config.toml
d_expert = 64
moe_layers = [1, 2, 3, 4, 5, 6, 7, 8, 9, 10, 11, 12, 13, 14]
router_score = "softmax"
normalize_top_k = true
balance_bias = false
router_z_loss = 0.001
vocab_size = 2048
norm = "rmsnorm"
norm_eps = 1e-05
max_grad_norm = 1.0
max_seq_len = 1024
train_tokens = 476400000
dataset = "wikipedia_en"
Below are experts of layer 8 (counted from 0) of a mixture-of-experts language model. Rows are named router (the router's row for the expert), down (a neuron's output weights, with its number) and show model dimensions 0-191. Each number is 500 + 25 x the weight over its row's rms, rounded and kept within 0 to 999. Numbers have three digits each.
Before each expert's rows: a language model's description of what the expert responds to. This comes from a sample of Wikipedia text that the model never trained on.

# expert 26
It responds to: Latin taxonomic endings. Endings of Latin species and genus names in biological lists, such as -us, -is, -ia; also scattered content words like contain, species.
router:470459508455498510504515509459496494465491479503460488557460502530516499500524521484513516519518550465492502473553498529530506483505512475461508492488461529539477523513451474471477499502525558512516528526484503530565481451496525491537487489475532488521511493482512515499545495535503509546505439497534490525499499503496519519481467488525484505532484466485507490488506480514437523516469519484511463523490519521480490493490471509482497456538498484528494472512480459524480534502489491528518520460546492459526513444488507499476511501543483526490521492512478492490530528508503496557
down0:574500505487517463529528520492506519516467533491523515499492515507489489520518557506469506520483512525461507472517484521513485528459447508528529560507501503476458503514510490503483485490501490444491482448469535509494489524503465526447469459511522485527552464481517519503489463498526516493483493497490501473498478494470502524491510483546483490489520519557544511463511516523514482506492514516512529501489479492508468477478494517458494467498515558467501470530475516465516473475463515454491511513519465499502504500464529471514539507505552482453512505516442485556497491484505484491
down1:488482455496486485491501527485492531500531473509506490497505503490483442497516500506427504472499487480511492457489466493481524467469499467538541528506489508502485467483476465484459547498462528543478482478480536511477490488454490487500516505458471499494473485494474492537519503500494471516476452498527559529487479480497480507440502496527509481492534519528533494485483451503508506456473511496498501455526451515472507485520494513433488527523476527478545495507519444457509507545512524491505515506501501511471527493546526504482500514552509531514491481521456443472483506494503508500
down2:501533510481537517500506490488499481533550503511484517497508485495500474530489471511517473507475506484457489514485493474480518494485493515471468471515501568449448548510489511495517493519531485498543476485509505527510512480489502515504531565527482514443516533537516500510463510512502493516499520540514518463471516481486517498495544477450476488550467507519473503487505511493493503506521479472457491460496464504514530492477477456484511484516505498498532494558471527484521540506527481478571431513509473485478527471457506500478455523506491474494541498476490499489528498466446519465
down3:516509484532463527499457509509513481436492486509520493485489494487512495530483524478494484512504520497487474515519521519548469489526532465468496503501522513568456547507481481504480528483494498500468457522469480531503476499470487496562449517481453485474477507489469471509513447502497500501565477519512490497486468504482466514477471523475518471525472492530489467470494495473476544496500467501496488516487521485499490529508546515478491492524461525466485541518482497486490500503534459488486525481484472494476428524482502494482503492531525529497471495524454449522506530450504548478
down4:475531496511487494523524498543525500565523507477451552474509503471465520518473446492507518468508485480511501496474480489481487500547481511512507469493494466509459440547509519531530476504530474514465489484513476533485484486500471533513529528459466485471532512506504462492532501485517487491496484571523537506494469540479435489520517557505446499505517481499524509536489529536544510504523513506501530506490511496539479500506512493464526455462537514495488488503492488479456513511453528484491487518499508482518467479509475520512513544487501507513507480514509482459500481536449503501
down5:485495538504477485534508506493515465483504519549507494541553511491537525476506498519474523491482527517544480510506502443475490446513547502529488506502505489513502498521529480518495516523513512557507473479499475507493496502468528510520506554494514485571543519488519459460478544524463512479475479513501512498499543509489459465492522501545492552481489489457500498496471473468528508489504460527501490493516524520535484482509491461501491544475487458548565469497515502520532463531507476480477509511524516498443480517497520521529512523450512510514513523534512485519461493500502488532
down6:488506509466471514531499535474496460464521499544489476530449494543499479481511539510496446496525511459505521502511523508460473516486498453523496524504494483493504502483504498525474514488500496536527502479501513468507488494501479489527508486492487498527532441487482520509474514508527459471486495480536454435527519504518501513470460474492522499522493520460512474474546458477506502503474501508488534501440530491523508488476518527545464479542501452483477485500499499514520470484486522477516463485526519465504455536552468464463502489518541494497531549473480456466467534528498510500
down7:473497511500416479529513536485522501487515482507524471497510471536495508506548508494499507511480489498485523481508484484471497525467487473456522503451512522552481515530505510524520556545495517530474495527482491524486501492489476510531542487539476486474495504495530481522523523502507534494503563519513484507458463463482519482470544535463513483501482493519504460501459542512519533428464516516497496511489509480544484508530539482481518497543515496467506478549479535504494490492500486465449464477480508517458505504498519477487510514465465530526478512527506488489509480464455524513
down8:464520498496505515492491483515505500503441528500469496490528512523501504499492485501510502500500502477470449501497425484479492505535463492490482491459445542551493483492522441488502512494484489572527451453536476513489523456477541490488530493462528504466512476474528513469511491526512478520530558481516512456545527502516475428497495501522497487540498489498496478520498508528513495444525501500473510497511519506514513510498491500499478556490527475478522524514521509498496506511520498492465517497498521480563499537521453528524518554498518521495490493525494464470479515503498460496
down9:496529495522492492509495505497472488511473497459511552537514503471464538546514517524516509488474557484486467492553452537488480501529546527486490468498491521525509461524534517507521528517512452548556515492482511489523490460476505541511507470529464490521514495505505535494489495487480479500492479532472464497507534473518469475471505514490524494521516504486494494523475519492515490498508462458505501476498511459512506519548535539506524478491495523455480506547482495465510506523483514527509511493497485492510530534504513498487490537563513506485594454481504530517473479490492447529
down10:506498476531471506503487479514515510497534478495503483512472501532495505517507496516484541528522480449524507518485529538528453485504478543493545535509505514517482523512494569478544524490469482522491526484491477483526540489469470451462540512471546490507490506489432533541535489503502477519512504492535474494482468463500507514529525481516504499498493493491475487522543462485512521474471535499485512509524495523493536474485477518535491448494433478554503491497524500478500475525554497499528501474484466499495462456498486494508473475504511521545471512543510495522546483496509540457

# expert 43
It responds to: Adjective and participle pieces. Adjective-forming endings and attributive words before nouns, such as -ed in licensed, -al in conditional, and a, small, large, various.
router:502477484485524482503516502489499532475487489490441438515488518482503479490527536449435527534533512473493527480499483525499489492522494499447542443488500528502545524530471505496480491443500497588543533514469505488520501489499541466536492477491517489517518497460490507500516504517503478551518472494526475493502487532506488506460482480551492463543493488467552522500496451520471486495488528493499497547502531515484511491471474520469541517488483497554502493516507481522450531530482509531529521501529500502505491500520502490484509466526515548509499520487486528498514518516511509519
down0:463495498484500512477494478510485492503482498499490493498496521517516482468551490490482460473468490478496526513487458494494512457499516488533469468514486561498473460517494500517514479513468443472495525523535518451496535521476465494513473512443489518480494498478488508467489479499511501472508481501526524433502571487466516503508476552510465475517472509465522559523480500490478475532492513502489474489472542479505528505507457492447472493485492539511524487504504456551527474488476524521511486480423465482485464496493493503468485522497447524475480492481475535499496510516505536488
down1:509473494503496529507519489485519533481538464540517510505499537553507515551491523476490485547457564517540516481508490516469522469531540497468541528517550502462462508515516469458492532495489471479518476523526475494535490510528480449509511492468465498505521502491495502498516521524468511469490490461516462494485505534510499496477507521495532525524510456530507446514533510493458484494509484494499552539562481508521509498527494463504495472497493511491517439508515472489507492531474463528514522512482473492517559515491535520519522504519505512549524481504544500490514514477472527530
down2:498522523540515521504527478511538475504500466477514493490518489481484522519486523444510481511438489464523490514534460473492501548475499535512475509508489521454495481479527525475522492510494520520489490478469486487442521477512543495569494518436504515494469501494515511492518489456517477439515461483511493505510483513483531519518492505540446514499467521477534491488490506530518494509466491524530476471515505494480497552509473505523519468501467511550533436511525499503515520502479450518488482527520457487495534527520480468478488530507502492485485488493476442489495504568519504507
down3:572505492485503457504511488508469480513534499535507504571489512495478476534474483470484517509509499502541510530469490556503503548512493491477487493490534480487535526529529506491468503464489470533498527484512538491497484472481460509518514459489497490433442471447527470475495503503495509500469501483494450492454485521504527501500508496498477461490495525469477515488517477545530512522521506507553537497519504481490526511487464518525529492519500440513525487468518517519498499514464528549503525505492522497501543536513470455457520502520530521476497507545511466485507514522472462489
down4:471471511474490525547508484499492486513500467524531521468527523459439506521502487488448502490495553483510522487533493519530492503483471542489448495519521455460503479492509494509537504489497454494480497550495501500511517509518509510497521554517480507468473485488482493487504505499449510468484495507493518496508478540504474513483473502508440547515552516491463472517524510489468520537525503502471456496477532478491502530523530453509478496510487550520506445521539530493530488511502479499462527509528474516490527543561493495511501527513514459486498505495460456497478516514513442537
down5:524499503509480498526482540519513476531502477503462471480472485480491490467489453471482513454458485553511481489476501532486522537524489487521472472522489479532451453483492488475457516476509499528506501460532486486504529497517550486537443532476462500471472494515517495491467498484509534456527491529540478502508515519457486489498530551463470475545472466483507474558488496534521501473510513501533503556469521477504486485497486509507506482502501511496474471461483526524478435511485522499470467511482493481461528527516483524445467470492486511493464501488483490491487473525509507508
down6:509484459513477456533547487504521499507459495484507483471524543514507487479516510442525492521480543432486486470480502540517529528495472531473484479508505508504465517509537481501512502497571526490531501485505481476489501533467503519530494487489488515503501499487453514483534526509529467488494530501521527536498463496524507509493491526479536465460503503480476536463477535508488531492474510486513542462532568493469535544537471465481507462493494504490498533498504461481507508493492419515499517491500515512497473475474524493509504492523508542509483530495526517566525503472524511518
down7:515497464478468477470449468506450490513469496498482527490507508521481486529518502486451471505525465494533515476485455511499502474504544537468497483525546475464509497497515496521497514486536465462520552520518517464511535525485545496499531480517479493469500505494515477535503530501519545526506478485515446535463474507499491456479474496552498473516512456469517517495522527540522471481513496488491479508535482485509505501501477500576523460477470512541476503492534509491514493540493548531495532532473519506506505461473483445509500488499530506538506502513542550490489496507540508502
down8:494541492513517474489473493531505453510476506466493505477480504482444455507513474494489460538483482492543471520447475487471493475492509516492513475517473486465519535478519507501502503465462465531494510472424499515524503521514466561468488520507536504538487507507499472474489512493468547498522436454483517482470534510494494514490496516486471499489508526471505500484469476534462530467495481539486497480480475519496541536464507483505467531477521495501491477511527501495478525495527467514460477508470514494560460494489478487567529508488506535500529491481502478493531487522539510523
down9:431453539511503493478485521507497528503515550545514506551534511466470507503511483518527466482531493494490504510537509486490521495507504488458525546482467527501492486488473514520488538504518496486502496527490508471469493458506481502526468461491505544480474519495477526487514496499503467494498456498514493507548510459492490504505518497501508565502470522476525525509531512465487446516477521468455485483476496473483505495519458549488510439505527502486488499509539551522475479490503555497551505464507507510529484539481509483500492461543515542446494544513474462491498492468500487519
down10:506491526504525513457520515504494527526511527461549480500531493497459482469478487480512453506478479516475511534534479489464516533496507487476472510482474500498528537547464476557462497501452502474512479529533477477508512498454506467508549489483485525485495500494482512486497498526474466491475501510527498474472545515463483489469518524550514468502492467512443514558508491525475496532513487483489504515535500508519507520489505504477499539477493536516556515478507518517519489462506528529474527569480517499486470475431505488536476513516497494499525458514508464478526540489531498535

# expert 5
It responds to: Suffix -ing endings. Word-final suffixes completing verbs and nouns, mostly -ing, also -ed, -ation, -ment, as in Passing, according, Running, Operation.
router:524468505488504504499519508485520522472495496504485491522472511498494509478531522432471519540508512497481527512518456483522512476519495473483517480475513515494532504539496476481505509497549506527486505528476536482524489516525485477505480483485528482510530493494494543455516523515465489530528461499522494523539495556512530532521505457522504514516518453484537525449495467531489440525468520488504475523501517501454479486501478544510526525516501550553508480496483505522472494525482458506590468492544477492476514479483501482476495506478480507528531506510495520478508561533480448477
down0:520509506525490502523561454475476499499470491502521476567500530486559466508454517494481499489525466475481465510532481528451503502441494461518468516443498518497458524528512509487517497546556475513534541489496490463492459516462480516506521489512518525491485509487501515483463502554472489481512545510529513495521493545486457450483539524516478537495513509481499512502506484509504509526536496500535500509501500484494494550484467497528510548523471554504512514504463501519506475493489509508465466503510509497506521485540495484530472510489525483504501492530490492499465544531510463461
down1:539492471497530497467474459529524535514510463479515490517532485510522505496544511524517519484495473519518501506473483512493476536532540506479459506514488508528474526509504490506497490488496487526507480512505514541539533477524488499496464492525482440464463500518461524451499508507505490513527483571513523488524514488483519536474557479534477496513551495529503491504537506505488538533511481542430504524513498545487502464510496547515511500482520537483572459486493528494493496457468478466496491496479515473480493525515501458472477496511526546498519493562506512479521497523505461509
down2:525498501496527485473513503437516469460558558513497480511474469509500532476498494558492513508516538460521501485552472474457493488522480501512526512486484497446518495495528515457546495484506475453487522512478555509500476517524487477467508511499459509532500503537474522516518491498500494508507522498499494525466506535524518484522453501526537476504484498479447475507496513499478478503488520489468470509467438520521541524480491527515485475525543503505491531430485552517498498490508522530499520501531526535488531517484545466471499499503493508515476494509528482487532540509550512486
down3:522510486498458490479478471491565505464486510501528499460478502481468549457527505534504524519490437464550488510492506511503485554498500512510525514455500489476494474479478468497498458494474499508527499470529482467469438488502500546552512534487509499525479537453472484532472499515521506447503497502483557478452496510454503497517478497521489555484511503473552479514498509463542474540512542491504505457506483536487492518497523488486472502476492458530500521497516453512496513489508541490537523498502479516485493503476508437480489503483515467502517502494494514521522505519518506514
down4:533515505487477562491515500544495484509458498522508518473483538462470522472523465526481463462472509502486496469495479518504531536482496551570547500507546484517530487464494523484480490482504484521534467536501528522518482511512508501507506485498506510521458478486508502497471457480486492479469479492520506472485482503506482535531500535533437489536488491510484526452499492461465528508470457511454515450550463519489534476470524497482527516461503467491496472505498544520486460548511497483536497515484514527505501540485518507503491496477502471497488523455530522513488460475519514482
down5:493480504477459536497480498518498473520507509467548499520519482496528520479541490462527501500535485484509462453484489470461496527493514525454497464462458505499557490478494496487472520487493479497500506486531465495537463493455479480506515530472489592491472525530495496527490540489533474477496517491493487490516500496476516488477467467484420504528537524552466501489500493500525515498505530470496508509455480521501467500496495506497475512495533470499501479473521500536469519520470497501491516508527515547479497478524524521512532491476544497543485471512427505457489521528504479487
down6:508472497495477484498566516502489510517515473540511517485547507482528499476519523479525528513499490506511471561510493487463536566509511488482469502495528519495525530538545512540514466490471498479465494477506490488517543438497531511529510477510517519494536548524510505469492479476473521493502490487496520491507516510477530486506531501512475515482481473511520480483533472511500506533488461466501484496518528479511501540496486511484522494475510507531544464485497465455581540517561536529490524527490496518511539535477493487528452456489500505523520479481512501497542468486534545521
down7:515459488486493499482474535584500503480491472467476443508526521496525473468470501485526489510545512470484456480501523453486515465518539485476512534531506476489502517481540476500516478519504494499489510485534461505520483464505482480476502504527532518502511480496457522500469518476470459495490473488465518503503533530495507505481459480524545464542502461497495451535542527452495522503479499458469515500516479528453476457489485487465473509506485487493487495505465496498543513572490504527509527451499512517513505528508504496546490488524527530494490530508497488464545510490514532512
down8:484427497475472518508494536492510503523504482511524492519513488466517500531508494509553507517510484529466519472477547495499524508507514468531500495499519492551466443498471474570513511517476474496543476482495460497515463455498478548519525508498479529466500504505476527486461491502533538512509499524500474527491456468502523508545483494506532445473505512448497529489430511474494512469467465452536496453475510507479512497507466475512462479499513508524502503519482525490515502508481514482478522469497508470531496538490503476443519506489483544523503531480504506482478535477520506467
down9:505500506533530493503489518508470490491510485544516517510526503483514490486511554500523475509532541519460472514503455511470479479463486540505507533468513464458484533498503474530505472499515501491526522533490444536564512493523454455523487531520458558507477521459467454513540540450465492551486481495472523511498439470503546488504519473547521474515523498490541475484524513477494484482470497462514504501509507488494470521541516475515494498496470505509488496508530496479481520514505526509500491495467501517487530462484485516496511533501499521486487533513483461548512525469482496551
down10:494485499485496536468497481494484501478478525483489527504516494491465519502497516496462494515505522475456487495500512508497527468483447502490498480512505466513518527505456425462473523516511503529531511510476507493501482535490533508514506506520510488488514505489468456514512531535584480495481526516493517489455505491533494561539515476482533519501512496471545509489528525528540473471517479506450515528498516510468530499520448468495462481477443441470513501512520484463507495517477513482473495534496538525533543486505449536487497486532451498512515507533489501541478478452484484507

# expert 14
It responds to: Slavic and foreign name pieces. Mid-word pieces of Slavic, Balkan and other foreign names and places, such as Yugo-s-lavia, Karp-ov, Kir-il, and letters ć, š.
router:483504471496526472530492537466489522481473471475464498527491504524506508499472509487462513540546543511505528513508505512505523501490506488467504463501454514534496525505481482466531493510490538512518517531468503516572491480503475499531494467484505466543536497439519538484513516538506479511497467491573500519525490498501517522496428486505488491532478487491522553502510482521498493492491501493503456510502528518454476484475491520491514499537484511518456477544463496529496492460494499516526505504547516483574514502495525478508499475519507535459484492514512492472551543551514469497
down1:523518517498525563537457533489479517485502519477503482515478483567514482487515509491488498489508517542546525489496503518512523511484470517461515457510509525552516451482481470463508463487524420448502487487486494491487556438499513494499485529492522502562511450445522521493527513452515489487480503498520555531520528518498509511501539531533488470525553476484471489506512497505502507498515529542481514489516456497499478484511509497510523476484470460500513511505501551531516541483471491508480521477515513511480481447510487477530496497487500485497493490473511519482481498490467489496
down2:523482476468476528493480482510504528476519540490498505501509522535520462531597497496544516498529504503484506445522475525524540505492499481457531548513484503486496486523501523547502490528545497535458477509466515492489505466514503497525527514507536493517475513488527508472522497554488478535482487496505480503532485516504489467516541502510507485500517511517487495497507507476536459531515475487531499509464486502462478537487500518501527505470499495504440532505541475461493503475513506491519503486467477490501506519468508449477526459532492502524504537441515539541545444496507554506
down3:489497494487488518521515507501514467494431492462552507496522505524509477496482490502450508508486503497493469476516503533511501487465482483468468515494506477483478461479499531464460546483504494502562492512467483469466500538523486439535485487495522546521509498525464526509482487528539534498514527531525464490499558506490478452503488481526521513527449471481445491491463498519475469463534485486517523502539503483487518529497498539497507485478472536529453540479506512500510517500484500517472494485496507523496475493508454515573540571479511521511516491522510512491538500484490509508
down4:491503493448538511477492539515494518468486542493499556543481490519530530466497536515529506500493500477483516469504453480505492511473518492474502515515474479502483482485537476498535507508484463494504461489525472481499522499522479463461524517513493492469485520507506523488486512507536490505482515459498544560459488511518543497527499518498568490460486519521532468523540523536530490535471520473497538506492490481511460505509429497489495498538487520525517514501485485524541514536483553509554504514503449526515563469490489502498491529501472518516547526512527486509479479473536476486
down5:489467509498460493515505513516497504522482488510471467480521492508447528457466488534486472496468503482516521458451492477491472535536524492502471432528495486497520552463493509532503535468492460516544521514513499507495475490494476497530510507507532470495505497517497463515503505487527488484516522517497518500492521512457501555437506483506496470549563526494517514534500544527511529485501486511543478490506512549533512496509487487506497510479531521522498486463551499525499544520498542545502540519484519490530481525480504491543504572474530504482506467482477504528525523537472525514
down6:494526492489491497523464494486462439542523524511524456496449501519494480521502491447509502494523478514498510457525511517479487486524499512482482490472451506496526469451519504481490505519488479503546456458535518484525496523491519460471526518533487484513515507525505517565539477504441508527528460480538529496498508474542522476475513448511509456489513505541481499519495519484517455534527478501520539507497495494496523433504497498466478464506506525478490488497543518519476464524485474517527543504500477525478489447493484524474521480491482484536534496483518497486545509493461527488
down7:553514498496505472514495549496481508497484534474505504502494513512533506510578448459518511506477492520443465516536515499491498475477487453486475482477510539511471537512525481483516491536483494482493550526458542539512525482515493496519459494496467478502511496449531536499475473502473468515489532505512486507492505471517455498474481497454521517510463479514524513504518497520508498442490482483464494446506493503483524536544529509486516500539489513502485574498474468492523505512488461507529477473502504492516530489526487546519496568514474493464491508505523464494492451487505505486
down8:475495485515465442476481522436467468527496473485501483503491500554521522494534532495517510519496536497512511531493477507512513502510467493490519453484512506525523465528467522466494485510483507493523503531539542529479513506472485526448489506540468547514548485510503548569520499496465493517530470461506527513479490460554570495496500489515472539492524490509536513495497489504480492519496527471465532478507449522506479477426480506498500480486528503501475493523557470500518535466527483504523499506487508504504489515523487507481498448521494505484537540488486518495490519490495475497
down9:497541538542519468499509506520476512522485501506498516528494537504501519491508491469484485518502497487511547495502523479499466470508540516470488511524523475518453541504488522496512542525480490519510442481523508457489482476485508552480502516522485537528510499490507508501499508493520492521527497502497505510518554522528489520518490494489482537561476541465457477480542480508458507522556496520491561464491470488500479542477524473476469505491524531499471498478495521516526497474511507526418434479511508517511485528464480504540461554508510465479504449468520505494519522462507517509
down10:528483450501488509527559475482508482473507468494501464535562502469476489501496497498490530521498467488539476499502536507487501518479490512507494516491490474493474491517506527468503478502476512559513511506525486505525450502482543486530477533484483490499509500536491503467499512532477479480473521492514539488460484558465467501543484524488458502526475502496528529521474496464514530511501519497488512545480521459514517510495503452478511541563443525479519516524496520530500526491562532521524520518543494509518467502532573514539469501492483516475540467498521496506500519521478465515
down11:474552524534508503506531467487487505473530522490503490482463499508495474464468497506514532481501522529536483523519528488488536497425520496546497477509532464486483505506549442520534551471491493484496481512499471579482491474552502488450496469475504497477505481514476500508539458504479481474515505481473493502495466471513507495489475512475455483524527524525544457459488487555522519534506468498523504531494523490490475481474511503510521512519514490473494503468513506505496442459480505495532528522508516538528526512503524507501483483499495532468549518507484462490487510530486545520

# expert 41
It responds to: Adjective-forming suffixes. Adjective endings and whole adjectives like official, general, different, viable, abelian, often followed by -ly, as in officially, generally.
router:492483448480471476506491515464506525498507462462476458514486541492507478510494522495481530499516510494494499471517505497501530477542440476486502457494501508509537531540498509458467468495532505536511545497473513436514498501519515518498488488500511484524529510489506519514522489510474495520540454502546444522495544539509509504471440492530525496525486484484506518488474479524464471532477517504502494523470527500477476466501487548494507525531499489544497504495461504501449536528495491523501530481515530494492508434513525466503509463509447557485518521527497544477504517505514468548
down0:491435530513531499486504509515475490545514535507507469477467523485488565475489506506498488508516488479502543499463524497498491494492535507471506499516534526487499500534471574553534475495506500539493485486481491507471522484521485487510493545500520500515511502513498488512439520531521484554503553516525534482499521527511517483467508518472484489494482528527499469488485445488481512547509496515484515517490494520500508502492499494473519530511539538529463528435478551522534464500491528483490470494477450491493518493548502538495462449468533521524478502511448493502497522532474524481
down1:477460517495498474507520506491505511519563512542506537500494504498478487534545499536522526534500491491515447546512543541562482495465476501536459514480513488467489428499505474476490507506473511538525498486529507517504506484521498468499522548488487536483474486457495527512476466490482520471520466462531513464515509563516454509487473504475479501519497475540502512455480503496476482465529523505510497545491529470542491487470541491479478499472504494494517462495458512440498531508512513481519506533531483491468519506514496491461495511477505511516474500481472471487547478495505537491
down2:487497511490509530513494462511535492482517503521515464479518469510466511480543477523478528497523483466530499498520505500478477516489554527507502487508504493495506525490542486484502458491481548538485550489526518514483499503519536510547496485505534498538505501521533473493462533526447559440508448476484509462528515501493536512495527493497530492540520517490547489524533542476474492511555511549517460518527512465508472466491496497445519479500506487507482546471466481477529510453500530511513482480526513506516485468488502505534469485518497482518450478526503472532549514477526515486
down3:533480461534513445471507509494529509501534515546465461552482461467509498523515486482483494465486487513489508551481520514563511449521482523488476522457484519494522526529519536531517529458525492494518510481491514431535524495514541509530503503501500449485492458485521517540502501503551514471538481485498504502465481513490517481514530491517500474508497508461493504490516522533519470491474513504479468530511528492492485529489487494471488481502521510509475498508504481504526543469483501490522505476485500513541547518489485509458510532528515485491462471449521476547513449469527450532
down4:480487518498481483470488511511486485482467530507490502544492483554518513524510495477465555468474506494510500436443472547519477509529475470500514503500470513527526482511490481506491498504476498543531499511493495498503482460450448522490489499479541501501494524512465461507511466513493468443472494492519517551449467499528495494475509506516502494506470495493506502479478479542483508448531494460514430506509494499529494490506497505523490506483509483528490512458503506539475468495482542535489481476504511501472468554537484472526486498477532450451562506501529499469525478517477469493
down5:471485520484511522511491491491501480496555492498515461511555476504486487495532485524501491542488499516508497474523521486513518538443486498515486495460511502463527556513479454529505512475472480506521442516497472523515506488507514521504536496446487497509500498519489441527477516499493530481491502491548463491514508503511445515511488511485494570492451484473482463483484479483513456511492501491506497509508512462498503485504485480540550505462467481483549479501471471411565495485525491498498466492494487450501478477493499464496526519503522547503474513477553496506493539506503476506
down6:488513498503490466502508537512478478501434486483514492516460478507475501498475507532522462497512509427445543499534508454473512472474493493526448459477489474517500507520488517479496501498475519479495533496493483514522468506549477542526474529447487525517504493528534502522501461471455505472494494474494478494525480517484507500533483527442549484534545545517504523503434522478478520488508504522485504456492472522499505501511487486445530485488500494484513451511511493546474518493502503450515515497468523498490491480495501467500511501560501492507533479473500526496516447513512457507
down7:502498466477500482447477457512484496510485437539497486515479536432510484519512478496476462472501516527547509500485560540556497493455522499465530472474510530471534504534465507480496496486457479485508513485526529496509530513492505510475505478508489551501474513507524490525498492507473553554464503489506463530523542509468510511476508483520505519536491490509508535505538551527458487491527490502536487490478492526492507474481524484492491501492498514513477514486519529472490494500482546476505495489501538513514526470467453502469524511451572499499495480492502530452469525520509493483
down8:443499462492473473524485519508545487511485497478512536489506496507470524488503524454494464503506513555461498450525529480501480503499522479526488529516451499507453487538500500504491530506510507525454492534499564455499494540483528516493507490532508484537543521537498537494536484521497483525487454518487484536495519474525509517487491520524544523480498458484485520525509504481428525480486518500494505511484485502529551503513522489467498481558530465496510492498502543480555504500505492477497521481506530551499482532512489525570482526504484481521510508528506501470455478488532492482
down9:512502529516487540501493509491495507445527495522505497518526523458475501497485481540481461471539532545506471500514517514489468491484545528473447470512484454507524460509513553480473518470475453491477503508504532486485508472468512532531500519511498475517495533525481540506524486463500489469511531493528495533498508482508525486561559449473476518498509516538505482512467496544443489515462487472454515521512539495474462517486508490483503485507516484484508479514488479534461526448512507513499494483516476498505545510468501536499500547460491447520490507527475477485549503487481493507
down10:501536482521500515502472511507507464526536487529506481501479514467518506516510493506431508496470522484455471476485472519494486471545514517470475533518505456481480519505502510478496524463494468457510500472498520500522523482475473523534536528517483505481534556481449473491491492521493482492549482550501491522513491484492494468499499485537501517460496467472533497512530469492476438478491546487490507462489499514486508519540473475536496513513450456532478488553473531495467469554497505508517538465466498519521499499526479519526465483540481530510514516508485467488520490522505449542

# expert 60
It responds to: Past participles, release verbs. Past participles and -ed endings after was, such as released, published, used, served, plus album and film words.
router:482457514458520479529507566430538524486486494482451482507494525525548462468506495475495512499508512477520487519504490516503506501534487462488521465503480491499552493476498497469436484488537536542486508532467498515521498484532521495501470497473516497511497486436513522457545506524517484515539493491497494502523520543549529518501482482525487480510485502485503496494519471502459498489493528485515473536456510519504464488454504536493513507521499510527498449502441508511445525467455486519544522481520508528476527470491532491481485503484498512495491516488494546476549528496517504523
down0:518503520500473545503514505524503492493486526544462512477519498486481460557510500528484504497529529477505497490492487512536510511488464501482473553528484446522543459518499493491514525505465508492510510502511476539482550485535450497461483507475498461472507476498467468500470508501460515501493536498576513454518489518533510487514509510509554533413494517472443514525499509483500521481495466468520478519493502496504491481484475482499505500507542460502490471516496492476473471496450497521503500454509513466514535513515476546526449518496513502532502509465483505518509525460546512503
down1:498501538495469501527506539528468487513489503464446482471474495478498572463485502481548512535479541496482533533475444468541508455485496474505484508508497481528507488527524513514431491522511489541452482508471521494521529517503525464473495449488472475496481507505515507513485537500513483545520501484509544488496518462534511493482477484500519494508478495486493476495523498506472470506483500493553520493463479498502526516520503487510499484488466522524520468531507505456462464475483504477500514509533582531508517502499521527503535485528440496516506523497506470481498513502553522544
down2:514517520499482469521497484518502505477515506468488496525506479529475517523530481482450461510493528516504522549519512460507510541505515502524476439506480536476476507489506518494474534535542480509479526470525533487457527475520487546489498496454476508438476519495496517505540489503444484518516496508458496493514508481526489468504531510495447483450473527521510477534497462516501525472507420498508542507508454494496500509486470485517525510451459495487462496487541528513522516510512517533532532486503492451517523495518510478514494510506503479506494515465422460461491480497513515506
down3:505498497503522486496465481506471494520474500491486498516507470527487481479446525449511486508487499461485481502532473527522490513498490488531482482467499522452500546487502484510490518538500503465524493522487526502449545505536498525481503481475505512522515482496523520491470549522493518514497499482460483502499536487566526469497491532509518511479509511489504532459524467488515512462481483497535518434481577492483530508472500530503527524527505527489493510507505460515524537478481501502553480513505472517491529447468468485482520485548480496522488469543577447531510484467475469502
down4:531547498508545499488498497504492481490478500507504542526462473553507458492486523475478497494470436460474484492493483448506478533549477497515498473469495503529496481514499511485515486524522503492494560541427496541500487493478511480506482513493489478508474501497494529504486523539485447424503502522490515495535485502520558518539517534513516487546542497469509505495523469466529487515489555482493460472492514490486512487522463464502513521489503544522522497534464513508485485505490533520520503497471483464483499509458545504557475493515452478505493535503501515509499483499464492506
down5:491515503505496478559466549521531469537489471496509498501457501520539525476475498501545514482509540481472473497550528456541504490499509506497505510544499530467525483471494503471469448526493469495469517516544524528524473516531481487525498500511510519474468516534546523505493466513486526536503479488442498518530456481524508488529520494494502513507497515513501470505493479503485499511483532499529513490486492444485538522482515529478471505495555468497490507473477495563506535545490484474479507540481546525522497496474506495538483520498577513471491485504481494476501481486547459484
down6:490493519516512463546440514526462511503525510518503490486443524523477536504485480469512492537458468454498471511490491476505530501529531497520519517491540545483534489516501473532492533504480557511505491489517520495507503520532497470503468459492480543539481468520527506508516563513533485475460533504476452555552469508474506542477519469493458516516462473479486509496498539485520562510481486510510515530474473545515449506496533503525487504498512499470496483496460483518516505511480518503514501549484500489505490471510475464452493461455523503483495513476521495500499508514507484481
down7:480470545476527514497471471523535571459519514553478517467493501516499510538471496514492510502503474562483519536495474505501512518484496531532486541422462511519502473467497502528471529463463485512520554501487514509502477494509509522551514478501502500517499500512495510505494469509492502516518533483500491467496477488529526479499508507536504504511494548489499506472496495488554461507484542517474512493506479490553495450442439489484470506467513498525544479495498529535468460545480440513487501494496476496486548497516489514488512491495537488510502511479484492453521529481482508482
down8:532518463528490528451513505476498484500530464501534497483492500498511483490522464495459510531493523500491508509506504509495499483530492490494509526466551521509461458519471524503512514488511534492514484475473553505508516492519475499459529513527463492524481481472464483474548517544514501470528515483506490497471556500491460525499504498542526502507541511501515479448504474468517473505481517449515467504456529466490475487450469505471534446483486474522494480507510511512473500546500550456558512515491514499441542458506534527485489501508496518475521501486524457535504469481497451497
down9:514517444518495522494477516507510530536463502464504475557512469502473481475512487469487532531532453523494553538483471492525465510547497501497496490484507478513478508523504484546545478507509490489525487526531533473550470487435488481472514513494504459508509521479503498499511532499449527518529457482486477493518504516445506479501536478481504502485498485540495474502497481490498498505510530471471489524482511565450506468524486468494501460526534490493469505489553472479478485552506515552524503522521469470538512518504492505481539466532475481474527470500499496487515479528468494492
down10:488519489512512522466506485490470499513487502510503532449493499496479480490510547456516491498493495500555498535520491500496482453477479519502482533492518535499520481532510501545509533516528518459483517503478480498514528476484507473508538494503477488459474535543503462525445492497522483471478474521477574496486518505529494565510513480482462508467541514504527536525500486549516503532503522512507510515541522536513522498483553465511482531521478484463487518530494539457487522474495495529491551490499471502503579516550496501506515469479473512525493474495488490520506546495447492507